{"normalize_top_k": false, "balance_bias": false, "lr_router": 0.000669, "num_key_value_heads": 4, "norm_eps": 1e-05, "qk_norm": false, "tie_word_embeddings": false, "lr_head": 0.006, "schedule": "cos", "max_seq_len": 1024}
Below are experts of layer 5 (counted from 0) of a mixture-of-experts language model. Rows are named up (a neuron's input weights, with its number) and show model dimensions 128-255. Each number is 128 + 32 x the weight over its row's rms, rounded and kept within 0 to 255. Numbers have three digits each.
Before each expert's rows: "comes after" lists some tokens at least twice as common just before its tokens as in all text. This comes from a sample of Wikipedia text that the model never trained on. Tokens count by the router's weight.

# expert 162
comes after: "\n", " a", " as", " an", " that", " called"
up0:148136103161181121131120128123170080128120134170088139144072137182115147200127131085129145142116136130103153087149126120058096118094136108140145138120138090102158051115177189111147128153102171100140081184149104167128120094087129117139083065101159087084153152189148109098093138126147102125120131130110135124080207042074086115169143142135162100142156210181137130153138142126151121165154
up1:112103132108177112106085117173073093074138151119097112104132061161139163159092076153129126135160170160168116156116164163126123131128114110164167129147161121056246127159070126137129088118165075125120077169146181153135139151100045118175122099137052125228121103203138147074150068115130108139133135094111118118112115144123111107134130170114106121152139105155121139114159137148111175104181

# expert 101
comes after: " of", " in", "s", "ing", ":", " Life"
up0:077118164120113160102143129128124131142146090159127056127166091133157095139112126137165043202164177139153125147128166138188141165190124134160141145158141129099130126133087112134072113109174069134123124089111138185125105149127118151097155155115086122148096124098148168113095127161089102140149103111086128169218105124131131090109127058143129118101132084117063136086067157117121091085144
up1:104104086197072087148106177166114074094154102149124130170107107099102128143119135099100170095103117116153083095116169159104122147102161103146185156105145122104152108145103122156086110122111159107134129118109136085186104122126091150143202155112125150149094102139114113141176105102149076130074125139121164082123101091132150110133096086147105174170065120105158132092141104083118140128109

# expert 203
comes after: " that", ".", " where", " which", " The", ","
up0:034096102120122127134100176141105085117145147077117103112092139149135119127171137128104130110153146122118148153168116132132091097130092083081122136128114138080198126148126091053135167116136101209107180145134119097153115147122102174162155137101108171160137092123131171081104184141138127159119150104139109115115063105087143134139115105084137079157085121129094113167112108141091163103135
up1:159124129199145132131123083173169121171147110130155135150091138157117131196117180141134169119119130100156160145105126140153203147105130162144126118115081138144162072082170090055113103127123145123178145108150093120143137091098146117105041139147097126157156079128137171086130145211131152173118097133118125153138126182088183097113097177136188105123049155179127069126142158196101133091078

# expert 91
comes after: " P", " p", " n", " c", " Soc", " t"
up0:148110102159160071155135147135079157160092073114156088183060186109099120096102160163137105115119133131166140142139148130155146124168153170121124156181141137091117138072134156122127139123086121099172123109120073122149172087105150149099101097121127143097105112136193145086165093135116103086115113081095096103167125128079199096106186054188088145092126126142118099119104131125189136166086
up1:135114111154148096126140118125088130137110170123133117051132133118150144200146114126205090109114169144128167144130076094085146124147172116130178143177100158075161135115112195043098167148119128132118184146188168165163122121094159194193138065117093123151074101144141130199128121116192128124173111126169098128161165125052135087125148134111123136133147168097174105119120136102159120158087

# expert 73
comes after: " |", ":", ".0", ".8", ".9", " 100.00"
up0:155148131091150160072177156191049122153163109104175095121176102082115075139131165133152136123155116142114116114137122171107157123127135143100129096124138128078095095131136173129132125165084094136103129137164161102112180156102139163141111135189111136098193132148129061195177160105117109149136111128167163115211119166100158050138143149167074147125142163165150126112177155070076057125118
up1:164089109124061155016111082109190146101106190110124133169165138110105070109136149109098165081095130082104110135126164153166137166105175136128099111147121145091181073123158170151109123162136144157158136138118094122081090143088111136140073136152134134145177120095130115149172052080123097155078089146155164112100111159107143115154116095087079152187152158121093159129179141095142142118097

# expert 83
comes after: " N", " IS", " U", " A", "N", "U"
up0:137109139139110150147170084116214134086108180213121117146057116172132129151059057081177190161128123148130112171122157099152136071216126104119147107103119117126100150154142097096116099074114108076150167130148134141114131117148135174119132099145139120145095219160147134100089144107140140108147108135136091118143152146142115101111130166129121123112124178095096135166049158103188130128089
up1:138114104112115146138086121153163141130130123166131130110120164119141102077227135113084048140131137142080152137177120102133093170098112112148161128142061114148111172120148204105167099119206133102097192106127124142146127197116114065083139133151109151088122087113113104170131157125102128154140109107137176176112143151121230171098144142178161106090115111122156141119056165121102103140098

# expert 149
comes after: " B", " P", " A", " M", " b", " T"
up0:073109173154154113181109160129105151147175126116159134137114152109139120128148104082168080097070132108231145187131111154148159188073110117199124186137128162074115165126131118125118155196134111085083106154143120101111136195092137160120140100090121145117095150151097138186152124140136137121063193144155118077212081123085121079142118073100115142138119111168151159123067108106108081130109
up1:137124156122094064140137115109125102118158060127185141130092125130133079067139124111146129163091126128144161108174111177092103110114227135175155160090097100113136096181150110138116076102145214067117166170124137144132117158087140102102075170096135096140132065081196151142156135095153141121184141082128195185140137152104187093094163171168137164136103159160152123115108135049129098169130

# expert 114
comes after: "\n", " %", " Rank", " Score", " Goals", " Apps"
up0:103074183143138134118122213051107124153102160147141086131149116134148144194172135122158149088218100134107155119143068168186076127060132129082116092132184176128152093168168100134143084170097111136147121092151102169117102140152064113123159140171182114167149120127118110079153143129141124154154156069129159157100182143167129154105095115109173123128139212127100154150180117112094120111099
up1:161112080111090172137136038191075110125153162110143120147109180109180121070074135151140104124073072169194065109086137116172144182118152130126100117131179123129105153113105066144121103120114082105122137123121124105136146166109144127213097094086152133079128106088113173103144120116114154147150070185135124050137149140127112116092116120129079192124137163055132177100122160102143168107086

# expert 53
comes after: "\n", "===", "====", "==", " †", "/"
up0:110112153090191123112061094177137138104172180127092179127119170161130121113181127119130116172131143138173137100133149137126106122076124178142057112120149128133117108043183086126157156102150138131140151142127137194129117134135124124163081106120162099130049156160117118076104140114093096121120133128145159138108126160106149087095165159127089117137135141154178180154099145114142121161145
up1:097135088141150149153084104178127131128164137091156098087162110133109165116099149181126153133095130134119121165166076164153165143119175143090074110168161153148156091115070087153117144114111121130161153149098116160123109070107145187174093094110106158127087099130139157158119090101139154139182099080121083102139142127164128130143146112164155089116151160097105146124087100121137172162151

# expert 4
comes after: " W", " h", " H", " sp", " st", " s"
up0:179125125121139049189118149162143159124081146128119130121076181170115128075144071114141156072123146117108118152127116138102148117113131147147195131081090114163153091111097173148082084085148156127086169147119092142121138170132150117084136166069089083169147139159045159109113121114140110136126060177107211095165110126072222136092126145090135162159101122116125147117096102122162161144137
up1:117170130141151161119125147089117108102119151130148132164110118133147135204136198155136112162123110158082157121038098171115138084103212141117096091179143146102128158094077137169160134158089120108132162174139090131167062151164114097193138123200110146143094106093089155136068167121112142128100147217129187072176114093090135142128108064107104143104179138048165062091155094134125149178128

# expert 27
comes after: "-", "–19", "-0", "–201", "–200", "-19"
up0:101111101120081105137127146162089147111120074103139164135155132129164152115142098114180117117129108105088117138116154165155109165137076108116189132093115156139178212088106075198122079116143135171126136139132108103101190147127135152172146170136071118105132117095152094146150144108152118213099114075106139065112075087117174121149134106122080119135121105157158107146135148129111105126050
up1:094103203147141189149105121112140135082133151113134109136123098131147119157082106107158164101135152088148119160122122104153181091131105124099123159141142136082156069086177127117176148089149172173114131142135118120149185134091121122163102138197149101100133163120134099112132159112074165110182121125126104099126072109143096161125135104145177157206124160137147117188159046144112101179134

# expert 129
comes after: " the", " a", " is", " and", " of", " in"
up0:179124102163120156134123098192124095074151145138133130150120118115110102105122123105142093095113113176091083126153168078113184133123149117126154166174207073146164118158084167111077136137136113140130115150155159130083091167130094108115177135138167168118158098154119128146145089161126160143140140150140110099021073172168144145115122155118089088148056095161145129101106105171102186177169
up1:086114122108075137143136166133155118142131154121130147085156137158093074098116131155115143057121136135150116127172152106117091149148140089113169115191117197177188164132117104057125154109162093101097126176150144101093118175089080185103084102124173168117102091153114115125132141139068085138116148093115093118124053131125104120085112105128124092184166076098119158112159142103176100118150

# expert 7
comes after: " on", " of", " to", " at", " by", " under"
up0:203117152172096101154173105113106176143107107123184115204137128145104133152132126092164135143100163130139105133151113139125135054129131158159113154092128148088095096170070102157169112109094135101216130127114155097116143112116173168196110140132113085152174132112126137133108085050096129137152151124108146081127093173185127145135150144162150136096110157172100112181176131135119113118080
up1:159094057160170106166137115094124121130223106085115131140129114150132145117102137105160175109123173158143102164120110117187121099134161133148103110122140098094130149121034119122082074154181149121102111114104086066164140177157173187102067177124108143138110142127129196142085092080082137161105145108196120084148131134080113119149144107129155153155126100162114089131200140123108100129145

# expert 14
comes after: " V", "M", " M", "V", " E", "-M"
up0:176177129156130093127114130163169165100107164157103133120129107196151153121149146116100167111108155159075145150123113115125107101168137112162065147088161103156151158085124127119183159105138146100140150130067145124146106126173132090058107110114088112207134062125158162162101095103147144138111144121153162109133126075141145087116114126106138114114122138152150083047119208159145133154172
up1:100126106160166153157198144123126142118162074203121152165134059145128146087129114086203161130097189119159127118100149159173097173151072087110138129114126092127072103100180060136166092116044159108143161192130098076133166112143108101151107132077159182115111159090159200133164154122100100113128093144134175106116158096162135143133144097196128128109094106112093102096187114100099114131181

# expert 142
comes after: " =", ".", "s.", ").", "!", "?"
up0:089121122145124160100080177173146092152071142153149117093145111135148084147126101166089135113126157133170155081192182180105078185135086122150134122153145112092172067117147151158070159162146146117095146113142125110110114103192090091105131118107128089093127119103156141104109153194114134122116164139087147169038091062115127196131156108149119125142136146110125139139159148172089136142085
up1:155112102164117098167136103100107159115162067095168135145127091162136158188107058163145134166139145124157125116128135142216123107035120125099133124094162124164130117077089168164134060113143121167148141114118148116136163121134141144125138123144134112144105117050151157175114147088160098114123184147173102121198093107142100147135116187052126102123159140116098136193086149114194142074062

# expert 247
comes after: "\n", "-", "===", "====", " '", "=="
up0:141125120161137136110128149175096031118109162193113140106114108101172083133178179130146134119129125127174129111121144117124128166091153186148165106088114156098174138106085172095149116099205115163074124154112081147129102143153114109079177113130150102150070157126099156150115121124178105085116160127103065097113122104186132170139154090097103131173162112159164129068126136071107142158104
up1:099146064108184109109155148182157119151107121189122178137111121088167074091162139099106163107096048130139117116093112191103131164096119135137143080182160104149122105143094136081106090126191176154087170119118128168107115127133114134122079109137085146178114135104139145142152184085177149162103101118126092106137122095149102142165120156124166135113141176120180143121147142147160166158148

# expert 189
comes after: " K", " S", " J", " Z", " Y", " H"
up0:146121130116117168149105140097158159112105168117120166137181131128083125083105084131118120148104115175129140139103101147206130078123049102163163149087138179207156113093129128094119113151146099118127141113121137113076068095168074089081115118156124140115148154122099147157099112086119150170071144171096106065120072107144108171143097145142128141137055099180110143126125163095140168140128
up1:126151142111109089103123136106159072137117140128179125166144092105112163049155146092139117136107147140173156126118135147143103131126175100123113115092094106075107107137102107104229109099109191173103121147151128164133147152126132173131100221115133137094160078125122144136101152184106133075142127137118054165124095131076202113071166151187140120153164106095068146093169121106150123127152

# expert 233
comes after: ",", ".", "s,", " where", "s.", "e,"
up0:112111113165131109105154083160164108177134100167179129166143106120103080088115127083106103093133124102129133116117103149108056144113102145147146119125136150071103145166082073144143120143119126142123134160132115149130099133089149108138130176138112113141145156167048159128171074091125099117099175147152075106081110159188119166111150195154126088136090129166186149124147083178159134109130
up1:136109087137116057123173152134111161166090144117103114190116101106109143102143080102152127059133138160164172139146137132118106085113123092095068130101096151128093189158148155073152095098179096107100146180197087105158138115113150084110107110118140169172153150112064124145109140112164141115083142140134095130125102124113114114172161114145099082152177151144120104124142139162142103184054

# expert 215
comes after: " to", "ing", " of", " for", " with", " gave"
up0:070097096159103121140137090178160149085171084173137147139138111184110076115109092194048131146118091094161193167146143131148049106112134107124076148174127133124092175152158102137116195121119102088134183203120182148183121142163168159159127158029111137143091126089092058147170126088158150109146119111113117124101109100078121116127153103102100124152084128134216156127087166135130094133119
up1:156098149146150120108120100074184153150128055098078177141152149142151159103101133168155111165152137178095133188158121112091068081099125158181126116143124097090146103168081140092151147124093125121140180129154149161130135106141102112114207137079128104158101098100171093106106139128111080051156201152103134132135168174175156082118108164140092068120137146132111133101117110104133154137119

# expert 165
comes after: " |", ".", "|---|---|---|---|---|---|", "|---|---|---|---|", "|---|---|---|---|---|", "|---|---|---|"
up0:072112146108076155119129123040113100105142111157110100106143153134117138132166090152118119073142118109171131140140058089138078173097133154109180114187144106098135065116138118133101104127154100144152119141214085158156104152087078153114159107127088140150114132102115119077137067191101135099083179141118101203122094144170126189100160160106154093134202102153142135122096136158128123167120
up1:169106047145145127174072143070168058124133120219104100152156151136151154178102116116130169101089096137121181147139086178109162115100147125134095125157116128078104125108099085119128145138148125119090115115158126119168146144123087121147147063057104171140138133155093143101066119136131138132162142182119129132114190100133084067160075113105125144170124139130130144105088114121077106143103

# expert 0
comes after: "\n", " Preceded", " Succeeded", " ", "|", "-"
up0:164131155174176144088118089122190098128194091128084135079130091181090165139100090148143159077081156137133114192112105074141176074152190114131117150079083111128105119139123128134133130089163155126193115105125101151151179091082149118135178146135181147154119154109117123115143130076095114166130174153136098187146124165144125099185105101119122069114144183152076085103125135116111144120156
up1:150106159136169131120085134135156133124170152125128174103105101166149162092109127110138176083105127157124091169205119129073180063128198085079106110089093130152105123143164143083144085105158115164121114085156133162133050117134119139131128048056187196169118117160088130096148144083081142185099135188139121195105149169143133158147146078122130065126148184159152153136124133158090152168130

# expert 248
comes after: " a", " an", " this", " new", "'s", " The"
up0:095117129160129088122126117102143170086140123123137192117110118142102158189140127102138117075161141112153088100129121173139190093177105050146124125163138112167111143134121099148140127164081125086113084180121119120143177142106126096091176115143128168129166122144133081141103084129075168201122092106123074094128108108137131132169093178139127084114118101095073148168081140095130071157094
up1:084176104137125170098133112140135105066074114151132195090096177185085190146133095165146172166145054122106148151086151134136156164115097101120137130105083165154118072107091072129093127114081108122123165145137131138170152121129149121134126149133083174105115165115141212126146104119138150171192084124115139161144134113080120137153128151125176105090151143095073154149085156101102205102121

# expert 64
comes after: " the", " National", " The", " York", " Philadelphia", " Chicago"
up0:193150137142112123142185085117149137120124077180162135193120074112107078092106115151133181134156120205156132113122123066128117163176163141169109134136107124146100105165133111121067108073158101085128143079148118149137133126180126149136199124107126120137099157114174133051132123130057124101157112172125094172088109181116174183120118177132113110109111201106108125087070162111166180105063
up1:121124101137113101093130105165143154133176112159155098137099080114140117142121145101112121158161144088182118099147143172113103175122185160132162134113176145127147139197040105166155197100101090133189143126095156130132161156131145140128089165172052101206079126137105131142154099154198077110113160119114141125162105103109098115128138114124123139064135146158100135129125126156152137107045

# expert 93
comes after: " |", ")", " also==", " round)", "5)", " (0)"
up0:143115121157112073143142162147095111112112165079135178117140078138127102141178132052129171130143112131146119118096132162103137133128107147120127227089160128136149145133097165115132109126181186150111157130081147165070053162160129146156074106067160123118085083131102143145205173105188147145152112095122160080100111110161133147129137113160128167155131158149150132127151149150094100145117
up1:162144143127151139132060106164107164133140147130099120140141032110122130100185149154103154120144132089144120097109117033076189113124059145152138149125140110124162100107126111130184107123112105106190157120141112093201152081124148137173144083121154169098123179128117152112155118108117152167099183190113128130140078130134095083097157157176116096114140106092161093074089114091085175170112

# expert 144
comes after: "\n", " |", " ==", " ===", "===", "=="
up0:075099134121170074099119090115140155057096138134069124107116159108117125088181103082114155121130137137170102170108120118144192091127193145166114111156123151146051108104110146127119157113157086116049132212096218145143146133088093103094158105174119105169129158176155117092149065131075109112141149163140136146112110154206154094105103102170140150132167115139068179149062151132162093106131
up1:138126135122111085120125104210098112145145088126125137077144166113130129128145150108115117127118118095107157094129195100114119094110118157170166107073115132095123135119106152151085066107163155092132137171105061094185091154117136070133151160109172144215084098107137062117115173144116153148124157151116120182133133129096125158127126138079098159157137066149170122033147100114082159112140

# expert 100
comes after: " is", " with", " as", " of", " has", "."
up0:160137164145140121145102135160156202135160090141108110182140085124150143110121107166124113118180170077152149073162069113118122106150198150176132162175132205123095106149080094200132104132097068087069166097156150116122136054074128181114126139128143138139164119130125167105136116118058116113093157155134100106120142183125170141107097156133123122123136174142137054184159059158150092167081
up1:172135138097164136113161126085164097091082145121098095128131129150104105119069173128074115120110146095125085171176140109166149099124112059115132100105166101107144119097115141123160138122119094152165065104136143122088144108150139079127144101144151168128125142114086122090129141117090142193073116136143169163095104161130147125089142109104097116097120140086119091174139160176128116111158

# expert 86
comes after: " the", " The", "The", " a", "'s", " local"
up0:119119138137199164113119128079165153145110158071064162151156123099134105151140131089055156154134124081181091127113135114147140093129129091099097096124110069138123131138145145096132156129128153155136139155159075134156171141115095101147211133123123100165176132100106095106102139128116189166137135116190142154115096125117127102128183130149107135137110116166148147118154150170104090135189
up1:131175149136179104085159114106143164143123094092176157111141096173149124075140131124106119119112073110069173093168113119120112157121119081144155098103105117134125120195064130117182099133108147122187089126122119079134131137157198152156184122127106093129119119085113184095206142122149122143096036194101098155113094171120157170147122112197180158066132125135107081117097093160094111158167

# expert 134
comes after: " to", " w", " W", " s", " Sh", " sh"
up0:114105098087083126170113114149113123088063128145123163102185138052117153152099101132067111150125128105120130137111227092061096117113146144155178084132125122063104071087147115177115160154171125101151131077128115123166084093179096128155145123167113138134118115127022141090176157111104134209140176150113136170115099124134098113151116151093117198118179108099170117124082179134151097100118
up1:167194165117195124161133136081122172149131116104119082141143126112097155132119095053066135083071144118174102116141146104164122157114098128132121086148122125121073091102154123187109111098101170082044140157105101135151172141105162129154126123024125086130116108145166197147121132091127112089104119127131165064101138179164133170157145150112106104130133193141120125138122122157187174148118

# expert 190
comes after: "\n", "–", "/", "\"", " by", " '"
up0:191143067115048118101119180090108133103163144131131163086170149147134167140097168130170130131131133124157113182144171185119152179070151100125125096087135131118176029209081071124147098165126181082117128080133162116115106146060108150141108139166154136228153075106107133169115155091144136171106099119137114135108096113115156098132140120103105118118137152150159099127137141158127121147134
up1:084110187186202150152165172123069130067133081091169098135141127153124101083060072120110090130142175119129176117160144133146141168122112145128096069124208114132102111142160134149101104151082125122096056129139107141190111120113182179173126088151171139178131150147118117119142153135121113103093125086126190169171088099104167190076094123120161112131092113138150088129106129140087100146132

# expert 8
comes after: "\n", " Binomial", " ", "-", " DF", " MF"
up0:096130124108135112162166153149145085085134138114179124111141125178120108090108102142197152173131054124173176125170140146198088085141142105032087120171122158113141153109152121092165131099154046143071104145113129171049123162146103125064087126170068126155151160088132159104162157117120091093078156105147108068093132083186107152121100175159134115144131112100130184158152129127146125098145
up1:162124075139185097116123139148137123133186115134036145093098108144160132153142151057154111108135203140086129171127163141130155034176072107116078155066146087100090108150107145108095105130105146129113141091184132205161165118114181120087102145130137134170109125162091108148091108133168120091081114182196186155105171145132076112121094122129171062165116135118161148119147140170161129189107

# expert 236
comes after: ".", " when", " where", " that", ",", " and"
up0:124132120166054123155134078133080135136112098130119157137128165132131129122056093107162135095172134129181143123087177150213165137068107166128081130109099170127150158079123111087093165132099138145060171144148146146092122169165153182095118132122165138173155149138115122075057093084173119134146129050129110155088145128167093089097161125128097102136092140130139165148134158178124117182118
up1:108111140186098147130106128094145129119078063088133134098122151123159153160091169089106165129146155213121106095138083131087095116102132155107096201077155137146106137114159109132138129117078229152171140118132092168143123118127162144105082142144133165101098122124159191134084171107156140081111103110115091125126128113106028120117223138111104099132121138089138158132235131154118114193142

# expert 19
comes after: "|", "-", "19", " No.", "10", "14"
up0:155119167178132149099147084145142109134135149136169112147166187116121079129126145141107160150144151151133123157099025098141102151128139186174148183152145093092098175129093106083108138116087092106168113135158075122131098074122084145098058118105090154137130086158138166119114079121113133123118216166111131125133197083090092151106154165154136127147160131058125114103150149104162154102129
up1:186153135158070128061103077086132155096132140117156125134100124124125128107129121181063145110118092076130142114113126105060112124095113052177175165099157113163141098117133136183143087087128142151159129097115134095025148146102138067121126112111096175132124131128168093124124112123054118125093111080130140104136091095154167168155114157138108132129174150149115102149114136084207140161088